{
  "activation": "squared_relu",
  "moe_layers": [0, 1, 2, 3, 4, 5, 6, 7, 8, 9, 10, 11, 12, 13, 14, 15, 16, 17, 18, 19],
  "router_score": "softmax",
  "routed_scale": 1.0,
  "balance_bias": false,
  "init_std_router": 0.00936,
  "lr": 0.00677,
  "grad_clip": 0.5,
  "seq_len": 2048,
  "train_tokens": 564200000
}
Below are experts of layer 17 (counted from 0) of a mixture-of-experts language model. Rows are named router (the router's row for the expert), up (a neuron's input weights, with its number) and show model dimensions 0-191. Each number is 128 + 32 x the weight over its row's rms, rounded and kept within 0 to 255.
After each expert's rows: "gets" lists some tokens that make up at least twice as much of what it gets as of all text. This comes from a sample of Wikipedia text that the model never trained on. Tokens count by the router's weight.

# expert 16
router [ 70 146 182 163 121 171 162 153 162 100  96 159 118 149 120  96 107 141 137 100 169 138  84 107  93 113 134 103 105 161 116 165  89 143 142  84 135 165 177 107 101 138 157 100 137 184 109  72 104 103  97 179 131 114 115 100 122 112 127 133 107 143 106  70 177 162  89 163 128  94 155  80 164 120  98  71  92 124 170 135 129 188 140 147 137 118 136 125 116 138  98 140 143 116  64  75  73 140 111 155 121 206  89 135 187 128  69  95  85 151 139 119 155 173  87  92 176 122 144 103 102 158 121  81 115 156  94 114 185  99 118  93  91  65 107  90 134 187  67 119 162 155 110 163 132 204  62 182 122 142 160 164 119 141 142 118  97 172 167 153 167 126 123 101 144  89 147 130 146 175 149 162 112 163 132 180 188 111  90 108 133 113 126  94 102 167 120 136 128 157 152  77]
up10 [123 107 154 120 151 104 140 120 164 124 126 110  74 118 131 137  83 173 121 132 173 105 110 138 107  75 187 185 139 144 101 134 146 123 164  60  97 131  82 171 167 111 125 110  88 152  97 134 128 135 117 132 132 142 165 143 150 120 122 142 171 130 111  79 156 150 110 146 141 147 151 149 106 131 207  72 125 126 179 136  94 125 113  91  52 103 130 153 125 108  95 104  91  98 140  89 113 117  99 132 146 126 159  90 148  95 102 165 100  80  85 131 101 182 171  75 196 156 113 166 106 101 141 148 156  66 147 170  78 127 112 147  97 122 107  55 138  93 149  94 178 104 189 143 129 159 122 155  84 182 175 141 139  81 127  51 120 105 154 129 144 119 144 181 104 156 159 152 150 195 151 175 104 110  70 159 185  74 131 155 136 116  74 110  66 160 117 182 172 150 138  98]
up11 [100 130 106 139 156 123 115 130 142 101 104 165 126 139 181 154  87 140 109 146  86 119  31  80 139 129 127 101 162 161 115  87 157 155 187 104 127 158 164  91 147 107  73  75 125 124 167 137 103  72 146 132 147  98 156 104 148 117 100 112 108 135 151 139 105 147 152 173 103 100 157 122 176 137 118  95  95 173 131 143 120 171 126 141 102 109 125  92 116 153 157 124 156  74  48 103  86 105  98 181 113 106  76  91 140 150  80 150 125 153 144 130 110 109  67 146 109 145 104  62  74  85 164  80 120 147 125 182 136  69 133 136  86  88 136 136 143 154  65  99  73  94 132 165 170 178 114 130 128  86 162  88 103 200 178  97 117 156 111 126 117 137 118 118 164  84 155  96 188 112 109 125 136  94 115 118 125 145 107 152 115 122  86 173 193  91 130 114  44 172 181 168]
gets: " ", "1", ".", "8", "–", "9"

# expert 18
router [103 124 141  55 102 175 173  99 116 124 133 133  34 112 111 121 135 146 125 135 172  83 104 122 118 152 161 105 121 100 162  92 112 197 167 190 109 136 145 133 125 174 121  88 123 111  56  72 116 195  87 169 114  93 129 167  94 119 157 102 122 150 136 195 163 145 102 105  89 158 124 128 133 111  97 152 164 158  84 151 102  78 104 134 103 152 105 189 127 111 112 128 158 118  80 153 128 148 172 114 136  97 153 108 145 142 191 141 130  94 150 113 180 110 133  93 132 169 162 162 179 160 134 109  96  90  99 136 157  90 155 145  77 173 154 113 169 154  97 157 180 100 114  87 152 120 125 129 139 109 109 195 141 128 169 124 137 189 108 119  83 157 128 112 194 172 143 108 184 181 145 107 107  89  90  84 125 104 104 145  73 142 123  64 140 161 179 139 137 160 184 101]
up1 [157 151 157  95 146 151  90 132 107 110 181 161 157 169 109 103  86 167 152 154 117 160 165 170 121 115 104 144 121  72 134 112 133 119 150 145 160 103 117 159 134  87  87 164  70 179 124 141 123  97 199  93 152 106 130  97 108 136  94 145 154 115 172 123 120 177 101 109 172 123 156  66 124 204 153 136 116 144 182 162 127  83 133 135 150 146 133 167 137 158 133 137 178 150 155 181  78 129  90 171 152 150 166  79 137  83 127 131 170 196 154 121 111 115 171 111 138  82 169 169 152 122 138 109 154 120  86 220 146 176 131 107 154 176 116  75 131 120 147 150 122 130 115 191 165 184 127 168 102 218 170 121 108 130 159 129 132  94 134 167 139 191 144 124 166 134 171 172 164 146 149 128 164 110 145 162 105 167 152 117 101 108 112 186  69 114  90  88 115 148  87 166]
up2 [125 155 119  85 134 150  99 159 149 144 142 176 148 159  97 145 134 103 179  98 115  49 135 114  98  95 160 190 109  94 125  96 105 134 119 135 162 133 127 103 164 137  74 161 102  65 162 149 123 124 138  92  94 138 142  97 134 125  81  87 149 134 132  60 113  57 109  99 124 109 120 182  89 147 137 142 116 103 113 170 148 124 115 163 115  99 106  77  98  68 105 182  69 119 113 204 136 168 156  95 192 131 194 110 136 135  90 122 163 175 148  94 139 138 186  88 134 114 119 107 105 127  47 156  90 129  76 143 148 127 174  70 190 115 139 135 130 118 127  53 153  98  98 118 168 181 125 134 131  83 166 148 118 144 121 151 108 137 108 141 136 129 168  78 155 148 131 140 129 160 105 142  51 105 112  77  83 134  94 119 141 138 198 167  64 106 107 109 152  88 119 152]
gets: "s", "ing", "ation", "es", " music", "ion"

# expert 117
router [154 100 106 117 137 158 140 165 137 121 162 126 176 128 114  97 147  67  72 111 129 201 124  91 100 101 146  84 153 112 137  89  82 123 153 141 133 170 131 128  77 166  99 207  74 168 124 158  99 120 129 119  98  94 155 124 172  83  99 130 103 175 107 144  94 161 110 129 175 187 104 147 151 106 109 173  75 122 179 157 106 162  87 113 122 108 141 107  53 119  89 106  96 133 105 128  95 127 129 143 107 139 121 111 180 124  90 160  97 169 121 146 101  79 114  56 146 160 140  92  66  77 150 183 107 156 137 121 100 104 189 104 118 134 134 149 157 154 149  76 161  89 129 114 134 141 131 126 118  73 165 140 166  96  95 114  79 152 144 171 142 133 111 127 127 212 173 125 185 134 131  84 131 177 135 137  88 103  86 136  80 127 159 164 138 126 157 142 189 128 162  40]
up0 [173 121 111  72 121 108  88  81 138 141 140 151 142  81 105 123 126 108 159  99 154 137  95  96  74  74 150 141 160 111  92 133 124  99 117 162 151 139 142 155 203 133 138 152 182 152 136 123 134 147 146 154  41 149 108 135 141 114 131 178  89 142 135 189 197 125 135 155 175  88 156  76 165 119  43 165 177 135  98 107 100 134 115 142  97 113 193 157  90 167 140 143 123 120  97 125 119 106 167 144 172 111 139 116 147 122  78 145 146  82 124  83  45 153  75  85  93 113 135 104  81 154 145 118 150 153 123 141 172 148 148 132 131 152 121 110 110 151 121 133 150  95 201 144 136 168  92 106 122 212 151 168 152 143 106 127 208 122 136 133 199  63 165 116 123 113 192 170 145 157 106 138 116 112 143 152 142 126 130 129 131 110 134 135  92  71 112  98 181 148 109  58]
up1 [127 134 134 125 157 105  93 139 147  83 202 155 149 104 145 111 113  84  77  75  62 165  59 107  96 155 134 183 112  87 113 135  98 157 186 112 125 119 159  98 159 124 117 155 157 146 129 114 168 179 203 119 162 101 135 138 115 113 205 131 187 132 147 154 118 212 113 118 161 110 158 140  56 141 100 156 147  82 101 135 137 155 148 123 152  97 148 122 141 148 143 156 121 186 155 121  96 112 133 140 159 144 126  71 153 156 140 159 131 169 106 163 127 162  77 141 143 121 100  96 108 132 168 118 156 117 131 138 125 148 137 169 138 133 104 126  82 162 112 123  59 148 155 173 103  97 170 143 168 168  94 130 148 173 117 199 131 115 106  75 102 149 130 126 177 126  93 130 130 120 204 127  44 109 144 167 122  75 126 130 149 101 141 236 159 114 129 117 152 180 147 104]
gets: " d", " D", "n", " n", " N", "d"

# expert 14
router [193 146 120  99 168 119 114 130 150 106 133 175 147 126 115 102 111 105 117 115 161 162  66 108 171  48 136 165 169 124 117 106  83  93 191 125 144 175 189 146 166 116 136 142  81  82  93  88 155 176 130  86  94 176  88 150 153  72 148 115 131 140 118 104 105  80 159 158 177 130 120 102 117  61 124  83 170 105 189 199  78 145 123  91  97 120 148 102  93  96 150 152 103 180 143 133  87 116 115 150 168 102  98 176 113 140 148 115 129 109 142 135 109 153 125 133  81  69 149 103  82 144 163 110 136 126 106 114 103 131 124 147 156 124  80 137 134 103 102  73 108  96 158 187 132  88 114  55 121 108 181 186 137  67 151 184  99 134 135  72  87 101 112 118 105 138 134 140  99 113 114 144 122 114 147 140 166 144 120 179 147 110  94 138 101  96 171 158 207 167 123  83]
up0 [200  97 119 163 161 169 144 120 132 117 106 122 122 146 128 158 134 129 143 140 160 135  68 186 109 164 117 143 141 136 101 124 127 114 100 199 135 134 185  93 107 161 116 165 107 142  83 118  90 121 170 154  87 152  81  72 118  98 116 141 153 101 121 112 142 122  74 169 118 124 134 103 129 118 133 112 216 203 145 157 147 155 159 145 152 119 150  97  87 138 124 126 125 170  97  84 172 102  95 132 134  92 168 169 131  88 141 129  52 139  97 125 104 158 114  85 101 131 105 110  96 191 161 196 125  75 132 138 100 116  84 152 151 139 118 113  89 109 109 116 143 173 131 174 107 138 164 125  99 160 199 196 115 135 151 187 113  77 109 150 124 136 149 147 154  77  45  89 153 134 134 100 107 103 154  83 123 163 116 106 198  67  84 163 194  78 140  86 130 156 157 136]
up1 [139 170  93 154 173  71  43 103  97 121 137 137 140 183 112 135  91  57 126 180 126 133 124 158 133 168 138 129 116 132 115 143  75 100 125 126 197 194 142 121 183 186 118 131  97 124 110 118 125 132 132  76 147 127 108  78  96  83 116 149 132 102 138 103 133 160  90 152 143 148 121 102  87 159 195  73  76 108 135 158 147 111 140 139 168 142 165 147 106 134 158 109 183 167 140 110  99 128 110 174  85  97  90 133 142 147 170 111 137  80  90 106 132 155 118 126  68 129 117 104  36 150 163 119 127 139 116 140 170 154  81  86 141 109 141 124 121 139  60 169  94 164 157 179 146 115 100  89 128 129 172 174 161 130  83 165 128 135 183  97 122 145  47 126 126 116 132 153 142  78  83 147 116  95  69  97 116  73  95 129 118 122  89 115 106 108 104 138 108 170 112  43]
gets: " D", " Ar", "r", " c", " ar", "g"

# expert 19
router [ 56 145 107 166 150 160 132 117 115 216 167  32 155 117 130 136 176 157  99 142 148 126 137 106  53 149  34 104 187 120 153 130 212 140 133  81 138 107 180 141 100 137 134  77 135 161 113 164 153  93  80  98 168 125 162  90 160 120  98  55 134 122 134 170 115  93 132 181  52 128 173 135  94 107 146 135  89 165 119 142 132 136 122 163 142  78 137 140 112 131 152 146 152 151 157 116 150 110  99  73 127 121 166  98  76 122 155 167 154  82 123 134 101 161  95 121 173  97 109 131 114 114 170 118 105  69 123 178 136 109 132 146 115 121  74 148 172 103 140 134 133 109 174 191 108 129 165 118 153 150 203  99 157 150 138 141 108  88 182 152 126  92 129 116 145 129 126 181 115 132 131 118 116  86 139 121  89 103  87 168 127 102  87 141 101 149  81 166 150 102 136 112]
up0 [188 136 161 106  82  76  76  88 113 105 169  97 141 108 149 160  96 132 111 149 119 188 165  75 146  84  76 151 139 151 185 170 153  84 105  90 185 189 136 179 152 108  85 102 106 142  88 103 126 139 167 179 177 152  95 135 194 148  66  87 151 107 122 105 166 119  64 104 128 169 145  93 145 132 109 128 143 133 154 136 127 172 145 155 120 140 151 116 120 147 110  86  73 114 168 132 122  78 128 141 109 114  85 103  98 143 128 135 109  48 136 132 148 119 155 147 143 121 151 145  70 105 125 151  82 100 177 117 200 171 104  75 144 165 134 123 178  92 119 152 130 178 148 105  86 159  83 127 128 148 192 107 137 151 153 129  99 118 102 160 150 100 152  89 158 146  99 114 176 140 112 164 104  78 180 174 114  88 130  94  90 111 108 157 179 141 105 102 102 179  92  91]
up1 [ 82 226 160 108 128 118 153  55 117 137 135 116  67 142 128 159 137 177 102 164 102 142 139 127 149 144  91 108 153 130 132 115 135 132 133  60 134 117 119 122 138 105 123 123 126 109 144 156  88 116 132 112  92 133 111 147 156 158  88 219 123 157 168  87 111  93 106 199  85  97  48 124 111  86 107  65 138  94 105 119 152 136 169 138 163 140  86 117  87 172 155 146 161 122  92 195 186 145 196 171  98 164 177 131 118 164 169 108 138 118  96 114 140 125 126 109 130 129 147 143  71  94 146  97 139 102 140 147 128 142 141 122 136 135 163  95 156 105 117 126 103  59 126 170 103  98 124 126 135  94 181  85 175  58 155 134 110 147 125  98 115  99 163 127 178 118 161 130 161 110 112 141 147 145 135 115  82 129  80 104 118 168  64 138 181 114  96 198 137 131 223 162]
gets: "\n", " re", "o", "ro", " Re", " co"

# expert 113
router [115 108 134 160 191 153 165 107  39 144  71 123 127 133 147 132 133 161 162 133 136 150 165 112 123  74 106 139 133 137 130 164 101 143 141 108  83 163  97 128 145 127 130 115 114  94 104 150  76 132 166 142 115  88 102 155 126  85 115 140 142  84  95 124 102 152  78 143 160 106 209 142 129 134 147  59  80 169 152 115  92 153 116 135 126 134 105  87 184 127 149 129 140  97  99 173 182  74 126 190 112 104 138 101  82 116  84  68 127 197 112 113 140  88 184 137 187 126 139 158 184 148  83 207 183 118 167 107 191  97  85  76 110 108 125 137 151 112 143 158  98 141 162 140  96 152 133 128 143 130 112  93 140 132 103 150 144 133 127 141 135 105 153 165 126  98 174 118 115 191 142 160 140 142  73  84 202 141  98  40  79 150 119 144  91 188 138  98 105 134 107 125]
up0 [145 142 148 144 112  79 120 164 173 112 128 136 132 173 119 130  98 134  59  80  89 162 101 167 132 116 135  76  98 112 178 120 106 119 134 107 135  63 122  76  98  92 154 118 140 136 117 162 127 114 161 122 185 134  65  97 158  68 133 105 144  66 133 120 198 153 163 128 172 142 137 142 118 154 119 171 107 109 183 123 131 137 183 104 100 100 138 129 134 156 132 126 141  81  99  96 183  81  36 105 158  88  97 114 131  94  67 102  79 154 171  99 145 159  63 133 156 180 128  95 164 167 141 139 158 207 100 120 189 167 159  82 110 108 124 123 101 112 134  93 121  81 101  36  92 172 142 143 139 107  98 119 189 161 160 152 126 110  98 130 168 144 131 145 119  80 134 139 143 118 136  83 117 132 149 142 118 103 134 217 140 129  86 168 100 142 170 134 118 113 152 109]
up1 [123 192  87 152 135 182 150 132 182  75 188  94  65 148  98 144 159 150 134 152 106 148 162 112 119 152  82 134  80 141 132 112 186 135  91 147 108 119  59 113 139 113 126 161  98 122 150 102  64 163 143 140  99 106 100 159 119 142 126 158 149  79 164 132 147 105  83 128 122 164 156 164 144 145 149 119 108 149 203 167 128 129 162 135 103 155 139  98  86 200 174  71 133 131 137 138 124 131 100 204 122 121 136 182 172 109 139 111 152 163  76 128 124  78 108 130 131 128 111 115 126 129  78 145 118 109 101  77 160 176 136 120 176 170 113 134 156 163 153 206 128  79 139 175 124  99 100 128 143 139 193 168 128  68 126 136 123 180 100 135 196 157 167 120 161 144 114  88 150  95 105 164 184 139  62 132 136  95  81 141 167 117 113 116 148 148  65 125 159 102  62 147]
gets: " ", " $", "_{", " eff", " #", "$"

# expert 15
router [130 123 140 171 155  90 143 107 152  91  63 120  87 159 116  83 114 133  91 170  91  49 100 164 118 169 169 133 186 116 167  72 196 101 189 186 146 137 132 111  82 164 175 168 125  76 150 149 183 115 161 119  89 176 134 106  98 154 170  99 104 138 125 181 193 104 110 105 127 165 122 148 115 124 156 104 109 123 148 161 124 109 141 119 141 173 126 114 100 137 145 157 139 191  72 118 141  88  95 146 141 106 182  84  76 143 159 107 153 175 142 162 181 114  95 172 138 140 135 129 156 117 168 133 178 129 118  80 184 114 172 109 133 120 156 125  55  86 112 118  90 100  86 129 105 123 139 128 103 156 129  99 135 176 123 123 116 162 141 114 150  95 100 180 148 136 142 161 108 137  57  80 146 112 107 141  73 129 153  87 141  82 164 176 158 123 153 148 150 140  51 163]
up0 [164 149 184  55 155  90 113 120 151 132 123 100 136 143 118 123 136 110 108 138 125 118 133 130 145  87 144  84 161 170 134 125  92 179 149 150 136  79 112 117 127 119 156 124  97 159  90  87 180 115 136 152 170 141 126 139 104 187 136 150 121  85 152 149 220 117 101 146 124 155 176 176 109 173 185  96 165 108 139 165 103  59 100 202 116 110 137 113 127 116 177 164 158 105 123 134 111  92 163 169 133  88 125 107 122 104  92 106 101 127 135 122 220 152  69  83 142  85 169  63 131 131  72 143 113 174 115 130 219 123 103 165 124 162 129  78 118 146 157 145 149 102 132  59  80 185 120 139 160 116 120 120 138 121 105 182 150 112 126 116 125  98  88  97 110 128 121 113 154 128  96  63 211 109 176  86 153 107 172 105 154 102 104 153 120 155 186 160 125 130 162 122]
up1 [ 94 212 145 194 107 126 117 180 134  96 169 139 199 121 163 150 107 131 124 116  82  90 119 109 133 162 144  88 140 121 132  97 114 123 184 103 111 107  79  98 194 135 136 130 102 114 172 131 146  82  87 102 154 167 137 146  98 102 106 136 157 109 161 124 140 133 147 149 122  85  79 107 188 133 123 188 106 115 166 136 173 113 104 134 118  84  62 121 139 167 135 152 125 147 110  76 138 111 158 161  95  96  79  98 160  71 173 122 144  96  83 121 129 159 140 124 159 112 126 126 148 115 152 116 102 116 165 156 124 153  99 118 107 150 159  86 170 135 134 159 159 179 153 161 136 153 170  99  75 135 172  58 124 117  85 212 113 139 104 107 156 109 181 112 182 145 103  96 131 178 169 129  61 132 137 170 134  81  98 139 201 145 115 202 152  52 159 111 135 155 153 161]
gets: "w", " W", "ation", "'", "er", "ers"

# expert 68
router [140 149 107 109 187 157  90 125 146  91 129 159 104 119 170 117 114 119 131 123 155 127  71 119 189 119 155 130  89 121 197  93 209 101 138 153 120  86 196 115 115 161 183 141 104 112 106 139  95 108 131  96 116 156 133 191  99 158  97 105 135 142 151 115 163 103 147 137  92 186 108 163 154 148 164 153 167 128 173  72  89 173 144 124 103 140 126  86 151 126 197 130 122  77  83 103  95 146 131 115 125 135 108 173 140 144 105  58 177 148 120 136 114  98  92 140  89 121 135 160 108 199 132 116 127  68 142  97 173 134 126  76 196 136 111 187 165 125 146 182 150 181 173 117 117 177  87 139  97 111 124 126 181 194 127 147 109 127 111 147 108 194 105  80 221 145 140 137 162 135 111 179 161  90 153 138  94  97 146 126 102 145 156  95 135 120 164 103 112  76 132 110]
up0 [208 162 146 135 135 155 101 125 151 179 155 144 161 176 154 125 140 148 122 134 112 111 129  87 129 159 176 142 111 138 118 111 115 122 150 147 105 159 161 177 109 124 157  71  81 101  83  84  39 152 117 111 126  93 171 116 127 140 135 189 163 141 171 110 166 128  96 160 146 137 158 144 174 105 118 166 143 105 196 142 138 128 180 143 103 180  94 172 118 104 133 126 165 125 122 145 120 149 115 115 101 147 164 145 124 181 133  72 188 107 102  85 139 173 170 129  60 128 171  44 164 157 104 124  74  87 172 130 130 109 130  67 140 159 132  95  99 195 135 118 175 148 108  82 117 119 107 171 112 171 103 113 191 113 191 139 117  98 105  86 147 130 149  81  77 137 100 134 166 132 145 153 139  94  99 173 134 131 161 188 150  75 118 111  99  93 208 135 103 152 150 130]
up1 [119 176 146 142 152 131 133  96 220 116  71 157 139 116 178 133  93 142 108 183 163 157 104 120 176  95 116 160 119 190 105  72 153 105 137 115  89  98 128 109  68 193 130 119 120 171  92 137  90 120  87 109 122 190 101 168 192 126  65 146 158 128  87  98 135 168 145 113 185 159  97 134  97 205 154 102 125 180  83  83 112 190 142 136 145 180 138 101 143 130 141 133 150 181 116 145 150  95 132  86  99 175 109 130 124 173 104 141 170 125  74 143 138 128 132 136 131 116 130 137 129 169 125 129 142 112 112 172 162 158 136 119 150 142 101 144 119 115  97 105 134 162 115 113 105 131 108 163 163 173  88 113 160 102 208 121 137 120 137 150 152 145 126 144  98 203 172  82 101 162 155  76 168 150 226 180  91 104 116 132 182 139 148 125 113 118 150 160 161 135 121  76]
gets: "ed", "ing", " for", "e", "es", " to"

# expert 20
router [ 89 155 112  55 129 138 124 182 130 134 100 186 118 104 161 131  59 113 110 139 136 155  73 144 144 125 118 103 150  90 149  74 167 136  77 107 175 180  76 112 180 153 145  93 157 161 137 137 139 137 127 154 106 121 115  90 113 112 142  91 169 143 102 147 151 124 131  82 202  89 123  87 119  87 112 139 187 145 124  81 128 122 160 150  92  99 163 144 105 177  61 138 135 153 109 120 126 130 187 205 148 132 145 120 151 143 136 138 109 185  57 127 122  97 134 123 178 132 143 208 149  78 121 117 121  83 115 180 136  99  70 152  88  58 117 163 138 160  77 175 177 123  81 165  98 107  37 104 125 157 122 148 129 164 103  90 175  75 139 147 129 145 121 138 142 178  93 157 130 144 129 145 121 117 110 115 112 134 180 126 173 147  76 119 156 100 126  77 106 124 152 139]
up2 [168 125 155 148 102 137 194 133 123 112 104 120 100 132 166 133  90 139 114  88 154 137 132  83 182 141 144  97 127 164 127 107 108 164 140 142 109 178  79 146 132 165  65 144 140 137 135 126 180 137 182 126 155 100  81  87 123 187 173  95 166 192  38 169 175 110 182 170  99  98  96  78 223 121 128 129 152 112 155 119 170 102 169 145 125 165 115 159  56 171 125 115 149  66 127 187 160 158 123 100 169  72 105 123 140  74 139 175 147 174  78 173  90 114 144 113 179 126 137 127 117  92 100 120 171 122 148 183 168 141 166 105  85  93 117 134 167 151 155 126 143 103 135 176  82 188 121 115 107 155 126 142 158 130 106 137  90 166 149  92 112 147 137 139 175  83 134 138 169 149  75 146 126  81 112 106 142 148  91 119 100 140 136 141 139 120 183 115 171 100 125 143]
up3 [117 123 130 217  80 120 152 153 117 140  96 145 166  78 149  76 117 116  92 116 177 153 156 140 183 140 114 137 165 120 118 131 125 109 154  98 140 160 108 147 143  48 124  91  90 107 125 136  89  98 159 158 122 177 149  88  81  97 160  99  64 146 133 132 129 115  78 180 126 149 146 157 146 141 114 107 116 121 116 138  87 154 166 107 201 149 225 120 143 136 160 154 123 175 129 143 104 180  89 146 110 136 149 119 105 160 115  91 154 159 157 132 136 160 124 145 125 134 196  68 145 136 135 177 167  88 116  81 201 153  66 181 169 128 119 124 108 130  80 155 141  96  89 120 153  90  81 126 156 120 222 151 111 142 120 102 110  99  95 111 117 188 151 171  93 170 108 159 146 103 166 148 142 144 189  98 125 134 144 109  98  71  95  74 183 115 140 107 165 139 120 149]
gets: " man", " Man", " eng", "it", " mark", " car"

# expert 70
router [ 87 113  86 111 145 101 176 119 130  86 104 134 156 144 136  85 156  87  99 169 139 116 127 132 106 146 164 145 129 156 125 137 115 154 146  95 208 140 203 140 177 180 133 109 156 135 172 179 141 126 108 164 113 130  99 109 126 147 128  98 126 133  93 117 113 117 166 121 190  99 116 104 154 158 179 115  72 156 110 104 132 147 135 155 194 167 142 136 162 100 117 109 113 151  91 154  83 117 183 115 101 118  85 155 132 155 111 177 112  98 139 138 167 114 156 159 111 118 129 111 168 128  70 151  90 163 104 142 171  80 110 110  95 147 114  59 178 116 149 187 142 159 172 139 130  28  44 130  87 199 128 119 171 193 198 141 145 115 137 145 191 122  83  76  99  95 183 136  98 156 137 116 149 144  67 104 160 157  80 141 102 126 142 125 129 127 158 137 152 123  75 167]
up0 [123 124 199 147 175 154 141 156 175 102  68 127 101 112 110 132 144 115 112  98 110 140 137 134 122  88 133 161 101 141 110 112 125 175 173 123 163 170 150 141 164 163  59  68 133 192 145 130 136 120 142 172 132 119 112  89 123 151  85 168 144 136 120 109 149 133  65 196 127 180 102 131 133 151 148 143 141 137 166 191 136 135 120 137 103 109 111 101 118 156 111  79 143  93 114 155  73 188 121 143 105 112  83 109 150 182 128 105 121 116 119 161 144 124  94 111 119 112 147 115 151  86 158  54 113 107 150 148 189 135  99 138 112  39  90 141 112 161  53 138 133 112 143 104 136 120  80  71 132  71 112 165  73 128 158  84 107 149 144 166 148 179 184 189 158  73  72  87 178 162 169 120 128 151 181 185 185 168  97 170 140 108 120 163 129  93 159 125 135  95 113 140]
up1 [121 179 166  95 148 162  87  97 138 179 175 104 148 100 113 104 155 160  65 119 121 151 105 125 170 121 103 107 110 168  92  89 136  59  84 125 124 117 139 139  99 178  94 149 132 115 155 106 147  96 140 135 163 190 106 127 137 137  78 174 148 136 140  85 108 176 106 183 181  98 130  95 134 142 140  90  62 171 151 170 133  93 138 151 122 155 142 141  96 184  89 117 105  65 120 159 116 115  91 115  94 144 122 111 125  89 172  64 105  65 144 139 145 166 140  61  96 162 143 159 150 104  96 143 116 115 147 132 153 176  88 176 140  87  84 120 135 121 144  91 121 119 194 167  77 131 128 179 152 142 119 103 174 150 137 107 130 165 173 189  99 118 176 141 110  79 134 163  91 194 209 111 167 145 114 132 133  93 164 115 138 131 133 128 141  58  92 172  99 140 108 182]
gets: " ", "2", "–", "1", "\n", "9"

# expert 97
router [138 164 157 123 107 104 111 162 146 178 130 127 127 137 163 144 119 113 143 126 109 180  93 114 108 122 164 108 125 155  99 130 135  77 245 159 168 151 152 157  79 173  61  96 151 152 113 229 103  88 165 104 147 123 105 131 210 174 143 143 116  99 174  92 105 151 117 139 127  62  98 137 134  67 108 145 159 101 137  91 186 155 145 142 171 140 115  92 113  64 159  81 163 150 166  96 140 144 122 100 191 152 127 123 117 140 144 152 126 144  94  95 151 160  92  91 113 112 187 118 108 137 140 153 146 129 159 151 152 154 120 170 118  96 115 144 152 140 164 184 108 139  99 162 145 144 123 159 149 121 132 136 158 116  61 127 130  54 200  64 171 142 134 116 156 111 130  94 105  91 136 120 140 117 107 100 154 131  32 132 130 164 149 166 151  89 139 102 184 134 114  97]
up0 [172 114 205 166  98 156 104 130  82  92  96 136  62 208  95 127 158 122  94  95 112 199  78 175  95 109 122 121 139 138  99 111 113 134 126 167  83 117 146 118 130 148 152 111 194 136  74  88 126  94 145 142 168 133 160 182 185 188 123 120 165  81 133 155 182 120 166 122 134 141 167 137 185 146  62 150  91 139 148 177 113 149  99 140  96 106 127 128 134 140 124 153 135  98 116 170 142 128 101 109 169 158 137 120 160 128 142  93  99 121 137 108 114 184 107 172 124 182 190 157 147 157 135 136 161 144 135 120 213 150 116 150 163 148 102 152 121 155 108 138  78 135 123 164 118 154 185 159 172 136 114 118  97 106  78  99 121  89 124 150 126 158  55  88 113  89 111  91 161 153 146 127 118 146 139  87  38 119 144 127 100  97 161 195 192 122 105  92 136 165 128 145]
up1 [112 143 126 127 168 140 134 154 102 172 161 153 159 103 130 128 142 106 125 172 112 141 101  83 122 127  93 191  91 162 142  58 175 133 156 176 121 129 212 140 110 174 193 132 123 115  16 137  92 165 144 129 201 110  79 148 120 103 153 101 117 175 165 158 128 124 119 100  64 155 104 103 165 164 126 142 116 137 154 117 113  86  95 162 134 111 137  72 142 144 175 144 107 177 134 120 154 147 179  72 111 137 119 147 110 149 105 141  73 120 101 114 155 135 142 143  86 129 182 120 109  93 175 163 174 101 125 142 156 189 154 177  86 116 118  65 159 119 147 137 136 126 126 106  68 112 157 174 160 162 126 112 191 139  94 137 127  88 124 138 138 146 118 119 138 116 147  74 174  92  99  96 117 137 112 124 197 121 137 144 123  73 114  91  68 202 169 121 160 105 183 101]
gets: "\n\n", "\n", " (", " \"", "uc", "gr"

# expert 24
router [158 126 113 110 136 177 127 111 104 153 119 136  88 147 136 169 131 138 131 119 168 116 112 106 159 133 130 185 129 155 161 137 138 142 153 126 159 157 142 146 105 163 139  99 120  77 146  90 127  99  65  82 113 140 126 217 144 164 151 120 127 140 127 119 192 211 115  76 135 164 146  93 122 111 108 134 201  66 167 142 116  99  59 128 120 166  77 158 156 165 104 160 159 106  70 127 112 166 104 129 168 102 147 156 182 147 175 131 103 123 162 104 160  70 152 122 108 190 143 159 134 111 153  88 120 148 131 159 117 130 150 118 121 183 122 106 104 173  81 159  74  83 139 113 131  83 151 116  88 109 142 121 140 130 119 137 177  62 133 122 107  88 117 116 104  88  79 125 159 136 111  78 169 104  60  67 101 128 174 114 135  65 172  87  87 230 120 123 126 144 170 159]
up1 [ 86 166 108 141 138 142 128 118 166 127 187 107 127 152 117 153  71  80 161 202 146 204 131 163 212 112 143 171 120 110 192 149 142 118 131 145 198 144 122  93 113 145  97 152 133 119 139 108  80  66 147  95  92 130 131 162 130 173 119 139 133 138 156 119 114 158 127 122  99  80 138 112 138 131 118 135 153  71 199 120 133  92 121 113 145 139 106 184 116 159 118 135 139 119 135 170 114 138  97 140 129  51  91 145  96 140 116 162 145 132  98 134  98 133 145 110 121 114  90  82 128 153 137  68 141 115 115 134 171 177 123 143 141 124 127 128 137 146 100 142 101 117  82  52 142  31 130 125 127  69 149 124 107 115  82 163 158 116 129 113 175 144 158 175 145 156 145 134  73 150 102 114 132  77 135  81 109 119 130 187 221 107 184  77 107 182 125 137  84 213 164 151]
up2 [159 114 222  94 151 171 108 137 153 148 152 184 160  91  94 129 116 104 120 103 129 127 156 113 109 136  52 182  83 120 127 142 116 182 121 136 124 162 157 155 126  82  44  83 139 116  92 107 111  95 127 147 165  87 108  99  68 118 114 170  80 152 102 127 107  96 145  93 128  97 186 162 161 147 173 182 125  90 114 102  88 103 137 131 140 109 157 131 108  83  92 132 127 172 107 120  98 112 175 102 153 146 167 105 123 152 114 139  71 136 162 109 192 157 154 115 120 107 165 183 130 136 101  68 145 184 169 112 140 149 168 169 109 170 148 137  68 129 183 140  81 111 114 146 132 115 136 123 120 130 114 121 197 104  62  67 101 133  93 133 120 118 151  96 197  41 151  89 188 106 147 173 150 126 111 104 126 138 171  94 144 101 127 132 140 129  76 139 114 159 105 103]
gets: "s", "es", "ers", "a", "ia", "ation"